Experts of a small language model: 16 experts in each of 13 layers.
Below are experts of layer 5 (counted from 0) of a mixture-of-experts language model. Rows are named router (the router's row for the expert), gate (a neuron's input weights, with its number), up (a neuron's input weights, with its number) and show model dimensions 0-159. Each number is 128 + 32 x the weight over its row's rms, rounded and kept within 0 to 255.
Before each expert's rows: "comes after" lists some tokens at least twice as common just before its tokens as in all text. This comes from a sample of Wikipedia text that the model never trained on. Tokens count by the router's weight.

# expert 6
comes after: "\n", " |", "\n\n", ")", "| ", " |  |"
router [ 63 113 138 136  51 152 105 125 139 123 112  98 104  62  65  74  91  69 128 170  73 170 115 110 138 124  89  69 137 109 142  78 131  90 145 160 108 103 106 107  97 126 127 111  99 121 161 189  92 205 122 101 126  95 147 121 129 171 172 149 181 109 149 118 177 142 109 142 135 136 168 145 137  97 159 107  99 136  83 152 192 100  87 117 167 157  92 131 113 188 160 133 132  92 145 117 128 120 125  40  60 153 121 166 144 132 115 143  84 114 139 173 108 145  98 154 140 139 122 142 102 102 110 183 156 112 159 140 182 181 128 181 153  92 113 108 150 125 155 142 142 114 117  93  82  92 119 111 120  97 100 166 127 124 192 148 147  81  97  71]
gate0 [103 139 145 111  74 138 170  82 117 135  67 165 139  81 104 114 112 141 119 187 149 163 119 104 152 148 131  84 122 102 156 121 133 105 105 135  83 142 132 168 145 133 161 137 101 111 116 157 119 129 142  65 107  94 115 108 137 223 135 123 143  63 152 101 100  82 136 100 118 139 104  99 181 164 194 116 121 127 119 104 137 181  57 114 154 131 122 111  90 168 160 134 151 135 153  54  84 169 151  96 130 184 139 200 119 140 180 142  65 135 149 168  72 186 103 154 171 174 132 107 127 127  82 125 106  95 154 118 169 162 113 138  80 160 160  72 130 136  97  70 102 129 143 120 124  78 143 129 163 167 134 129 153 156 173 124 186 141  64 123]
up0 [160 182 121 127 161 116 126 121 160 133  90 124  66 185 125 184 161 182 207 155 185  99 111  83  76 197  58 144 140 133  84 129 139 140 108 104 111 169 160 154 139 113 118 134 171  36 130 136 131 100 145 131 150 119 188 147  70 124 142 164  90 135  81 131  94 150 134 148 154 165  95 142 115 160 138 123 153 158 158 174 119 106 150 137  80 134 104  57 142  71  54 119 181  93 133 134 120 200 154 155 110 121 119 100 112 118 127 149 120 124  89 173 187 159 112 186 113 155 167 131 105 167 133 138 149 151 140 136 127 139 139 153 140 107  99 164  68 123 150 182 122 138 148 132 108 140 114 123 155  56 138 127 153 102 116 140 139 187 112 147]
gate1 [185  46 117 120 124 180  85 169 131 145 110 128 107  94 155 153 119  72 134 167 134 144  80 105 140 140 121 110  91  68 165 100 138 159 179  94 107  95 107 106 182 110 115 116 204 104 135 113  81 122 108 103  90 125 163 126 131 112 149 135 128 201 127  89 107  74 183 122 176 134 156 180 143  44 133 103 138 122 125 185 155 147 107  93 109 150  94 140 133 140 167 147 171 104 143 102 124 123 121  94 110 150 150 129 104 152 148 119 183 116 104 185 136 101 171 149 103  73 143 126 117 148 160  87 137 107  98 122 152  81 184 164 129 105  88 155 112 115 114  61 120 112 177  61 130 120 191 123 166 130 148 180 139  96 170 144 189  92 124 159]
up1 [138 106 155 112 131 121  61 137 118 140 116 108 179 110 178 128 160  76 158  92 117 132 132 129  99  35 193  87 105 157  98 105  85 155 147 144  94 119 155  88 202 124 100 185 113 155  82 117 118  72 103 128 146 154 117 178 117 131 170  96  95 163 106  98 139 194 157 177 118 113 115 126 115 114 107  82  90 106 112 121 103 109 154 155 136 155 121  95 117 124  96 111 137 175 104 133 116 193 130 124 118 107 180 120 124  55 105 113 201 127 122  77 114 151 130  96 149 116 148 148  84 127  57 139 155  79  61 143 188 158 152 112 135  90 148 129 137 133 149 159 119 115 124 118 156 115 141 146  99 148 185 132 134   7 139 138 134 149 145  95]
gate2 [ 70 114 131 167 113 149 117  68 106 131 148  93 116 118 126 107 120  97 111 102 115 133 114 143 143 106 142 165 217 136 135  83 150 121  92  96 183  83  84  94  69  94 144 131 113  99  85 199 128 137 145 140 159 141 117 173 138 144 141  98  79 135 124  97 136 163 133 138  72 161  91 111 130 154 130 155 165 178 108 109  88 104 100 191 171 144 104 155 174 161 118 110  65  94 188 124 115 131 123  60 156 147 148 130  94 111  94 172 143 173  98 173  83 150  93 150 177 132 152  95 112 111 105 147 130 140 107 115 123 186  61 182 168 138  88  96 119 130 127 121 141 115  99 118 121  59 195 107 174 147  71 127 115 134 173 151 112 150  96  59]
up2 [104 131 156 143  38 129 135 114 174 130 150 141 157 182  45 107 173 132 149 145 111 155 157  87 131 128 125 184 132 120 157  76 133 113  97 129 174 127  66 109 101 109  85 127  89 121 168 104 150 124 108  98 133 108 159 118 136 169 133 112 143 141 145 110 180 114  59 157  98 189 135 145 137 150 172 130 162 197 199 109 143 109  98 147 143 157 100 154 152 121 132 100 196 116 155 107  91 134 125 119 151 106 104 183 115  96  68 127 132 103 105 215 114 127  87 163  91 162 113 119  90 100 110 113 141  52 146  99 123 128 109 192  97 133  87 145 127 139 164  90 203 132 103 123 112 140 157 121 132 205 111 149 142 117 144  86 161  82 163 102]

# expert 14
comes after: "1", "2", " L", " C", " c", " E"
router [156 133  86  97  97 149 108 126 163  81 140  86 126 122  91 118 129  87  82 137 155 151 129 181 171  91 137 160 160 100  78  38 106 138 119  75 123 118  76 135 132  95 115  93  96 154 159 151 118  91 184 174  89 136 103 114 126 163 142 109 142 136  77 115 116 126  88 160 127 104 168 126 110 170 158 129 155 102 109 104 115 130  98 158 142 135 111 191  75 123 199  81 180  92 137 125  95 149 150 103 187  96  88 160 175 111 122 142 122 138 153 199 159 127 138 110 190  99 161  69 100 132 151 186 153 169 139  91 143 107 184 150 148 112 124  68 175 119 171 126 157 153 175  98 111  55 152  93 109 143  95 148 145 143 139 152 174  99  94 149]
gate0 [127  79 123 124 147 139  88 187 139 125 164 102  99 113 108  82 191 141 112 118  86 144 153 106 129  89 154 129 102  90 103 109 114 139 107 192 102 155 117 174 110 141 102 149  97  92  84  83 110 121 112 113 138 122  82 136 117 228  97 138 156 194  94  83 127 116  90 148 132 134 148 141  83 135 127 106 122 115 173  91 179  89 105 131  95 192 146 185 115  29  95  81 214 132 180 117 145 131  85  94 157  74 159 120 177 124  94 123 165 132 120 164 183  91 121 107 141 100 124 184  98 175 171 155 126 147 109 148  80 170 118 144 102 102 128 134 144 133 122 118 122 110 110 106  96  89 193  75 105 148 136 139  84 156 120 152 149 129 121 111]
up0 [138 137 103 124 148  84 111  97 114  75 152 156 104 101 209 141 101 157  83 165 137 101  78 145  76  59 139 156  98 116  65 125  94 107 135 115 113 137 174  45  95 140 110 139 161 117 175 151  65 159 100 165 169  48 132 166 103  80 143 127 164 120 116 142  70 123 134 149 153 121  83 164  96 131  83  76 163 157  96 159 127 198 169 126 126 142 113 116 101 144 136 111 140 136 134  92 147  70 135 107 150 154 139 139  95 152 133 164 102 116 165  66  60 141 142 147 126  85 145 120 147 111  97 124  78 140 125  91 141 149 126 107 179 144 146 117  66 149 101 175 176  81  98 116 136 126 103 155  89 123 129  76 153 112  98 148 154 144 184 177]
gate1 [200 135 120 141  95 160 122 129 131 119  92  91 109 107 160 151 187 107 125 166  91 157 152 128 191 116 160 131 144 167 134 214 109 145 125 139 153 112 149 146  99 156 140  85 144  91 156 153 128 153 114 112 135 102 162 216  94 164 131 108 131 158  80 139  98 136 102 154 113 116 117  97 111  54  98 140 160 173 153 118 174 151  74 175 125 103  83 128 170 135 185  71 154 141  91 128 134  91 132 122 115 147  94  92 154 105 146  92 130 153  95 209  85 121 158 175 164 119 117 160 144 147 142 102 115 169 119 134 163  96 126 161 149 127 174  51 195 143 149 145  94  43 133  84 144 108 132  85 114 117  74 118 106  91  88 134 124 175 105  95]
up1 [ 99  86 162 181 101  73 137 161  99 132  66 134 136 140 103 102 164 128 167 162 112  91 126 138 170 160  94 144 174 130 111 163 134 193 159 126 105 116 153  95 168 120  67 121 197 126  94 109 127 118  98 193 170  92 163  90 171  96  85  88 108 160 120 151  93 159 157 186 131 152 120  91 118 107  86 129 128 149 141 159  74 165 180 123 149 168 129 116  99 111 170 121 110 148 104 130  73 124 104 148  75 100 126 129 158 104 138  81 164  69 147 162 100 112 149 142 109 118 106 209 126 160 159 161  76 153 136 149 128  94 148 158 108 107 130  66 172 140 105 128 150 120 147 144 137  98  99 124 103 173 143 183  58 117 147 137 154  50 141  69]
gate2 [ 53 120 114 109 159 149  87 152 145 123 161 143  92 118 131  88 140 113  68 180  52 133 158  90 160  85 127 155 187 125 156 139  95 164 120 125 137  67 127  92 115 173 173 137  92 108 192 123 120 101 135  93  82 119 142 139 156 148 155 105 167 134 152 183  93  62  57 166 156 127 155 126 157 134 141 180 187 154 122 106 158 114 110 134 137 147  96 151 114 122 134 121 123 113  69 115 136 146 128  49 126 195  75 157 112 190 140 130 145 103  93 127 145 133 100 150 151 108 116  93 149 132 104 204 165 146 143  93  57 123 140 154 169 207 119  43 126 111 155 116 100 103 103 129 115 122 157 145 129 112 134 113 137  78  82 112 139 118 143 117]
up2 [ 94 118 172 177 145 108  74  64 137 171 122 101 156 126 135 134 138 163 105 108 136 139 131 109 122 135 117 110  55 138 134 120 118 153 187  76 122 117 143 153 110 102 126 153 147 143  67  70  81 168 130 127  91 129 115 167 167 101 129  69 157 100 163 135  99 156 125 120  44 148 168  89 126  72 133 113  85 145 134  98 181 153 157 182  81 170 152  84 157 141  81 163 111  77  86 121  78 126 113 109 147 181 175 162 188  87  96 132  72 203 143 125 139 160  87 148  86 112 105 177 129 141 144 112 193 139 104 159 135 110 180 113 142  81 183 129 101 158 107 121 115 137 188 120 126 191 143 146 131 118 124 131 183 122 138 112  96 113 128 146]

# expert 4
comes after: " |", ".", "\n", ")", " |  |", "\n\n"
router [ 50 203 113 108  87 117 127 133 129 109 111  80 125  52  59  63  89 154 123 158 109 160 195 110 149 104  94 129 154 125  99 116 139 129  94 148 117  73 128 112  99 187 118  99 123 173 176 194 109 169 104 153 117  97 102 122 107 178 148 142 194  98 154  88 151 169 117 146 155 123 192 178  87 108 100 146  76  83 133 132 186 102 150 146 155 114  98 115 117  95 157 134 157 112 124 120 169 109 152  71 105 127  97 134 161 143 108 175 133 104 137 129 130 157 139 104 143 146 133 138 115 103 138 163 153 121 158 191 165 125 134 131 119 102 144  72 127 165 112 117 194 115 151  86  86 111 120 142  37  71 105 132 106 133 151 125 110  69 133 137]
gate0 [ 79 130 184  38 142 146 165 105 124 132 156  97 123 111 137 122  86 159 112  99 121 126 123 182 119 136 163 126  88  95 111 150 142 110 166  60 124 103  59  96 165 137 133 115 215 101 129 102 140 110  93 125 176  94 110 171 173 122 118 140  79  70 140  68 132 176  71 110 181  93 127  93  88 157 112 105 122 134 126 158 132 101 156 131  76 104  90 117  71 114 214 125 120 134 134 105 146 119 174 156 116 161 139 106 155 155 126 153 154 147 152 150  51 127 140 121 114 151 119 117  99 115 105 151 170 152 103 148  90 177 199 111 123 102 145 124 194  91 112 124  95  88 140 134 141  81 148  97 141 133  91  88 119  56  99 175 113 140 163 108]
up0 [112 174 103 112 142 125 143 127 136 161 114 122 138 171 136 113 149 172 148 124 133 127 118 136  82 136 103  85 113 144 144  95  78 141 119  73 154 127 145 197 188  96 118 153 114  45  98 131 102 129 134 109  76  72  80  97 122  76 104 145 143  91 159 154 144  97 117  84 166 116  84 119 222 153 112  72 116 107  99 126 138 168  99 168  97 131 153 162  91 153 155 103 150 153 114 121 205 193 179  97 150 116 119 152  79 182 139 152 125 175  96 197 101 166  53 155  95 161 108 168 128 139 149  69 155 135 164  82 122 124 143 150  87  93 129 159 141  86 137  73  95  86 136 161 140  98 157 167 127 113 126 165  88 126 157 140 100 129 109 151]
gate1 [ 84 103 109 168 111 137 125 150  93 150 116  90  95 117 126 139 200 170 161 113 166 204 152 103 140  65 180 114 147 172 152 124  79  86  98 180 140 110 142 172 154  97 133 114 189  98 120 159 163 188 182 143 151 106  76 109 126 183 125 136  80 141 151 105 138 165 103 140 136 164 142 174 142 135  73  94 126 135 128 162 166  85 150 167  97  81 109  56 128  92  85 143 113 138 115  98 111 176  83 143 106 118 117 166 157 128 137 128 165  84 110 166 144 176 146  64 124 152 100  84 137 102 131 182 117 203  96 125 133 142  96 124 169 118 125 115 140 124 131 133 119 153 174 134 133  74 106 137  81  53 194 132 125 113 115 174 127 119 101 163]
up1 [120 161 126 154  84 167 204 142 201  93  74 181 143 101 162 144  62 144  98 116 134 141 117 149 107 125  99 146  91 115 168 163 118 129 162 132 147 115 108 166  85 105 122 126 126 125 158  68 140 155 182 139  99 146 164 165 160 190 149 172 145 112 129 106 139 127 101 125 104 175  84  73 102 134 107 166 182 188 126  95 105 159 133  50 144 134 165  99 107 153 102  92 174 141 111 196 168  98 208  66 136  91  82  90  73 164  86 189 146 123 151 128 173 180 142 167  99 173 139 105 122 139 157 140 110 142 131 113 125 116 142 122 132 146 117 141 121 160 107  95 120 128 131 120  81 105 137 121  96 143  86  95 125  96 113 154 129 152  50 122]
gate2 [139 116 136  85  67 165  94 109 148 142 117 161 119 119 173 128 145 127 192 177 152 152 147 126 106 145 130 107 111  85 236 120 119 145  91 101 152 115 138 140 126 123 154 157 141 170  91  87 119 134 140  93  95 108 125 167 123 179 142 157  98  92 100 109 203 132 164 171 123 111 113 123  74 141  69  99  96 143 140 147 100 111 132 101  96 121 142  94 141 149  64 179 164 121 136  91 174 122 157  91 112 131 200 106  92 153 115 197  87 119 107 142 126 107 127 135 157 159 112  92  99 152 185 139 113 111 144  59 165 156  75  84 154  84 100 113 133 174 115  84 149  60 173 192 137 173 112 105 193 100 155  88 122 115 152 151 133 139  97 100]
up2 [127 149 101 100 153 155 127 187 108 114  79  88  87 156 132  59 144 135 128 125 111 147 101 125 157 128 152 130  77 167  71 104 142 124 127 118  59 178 131 143 130 123 123 109 153 112 207 111 189 165  63 167 125 185 157 208 175 107 103 148 134 128  89 156  85 152  99 152 164 148 105  96 123 136 116 134 117 178 129 133 127 105  99 169 139 146 121 168  90 139  47 103 108 117 146 129 100 134 157 166 137 165  62 159 133  79 140 154 129  36 115 129 163 122 133  64 105 118 147 125 125 138  74 157 133 155 194 142 151  92 105 102 151 193 102 112 106 110 119 130 102 186  46 103  94 166 132 150 124 134 115 173 132 124 116 111 121 152 164 130]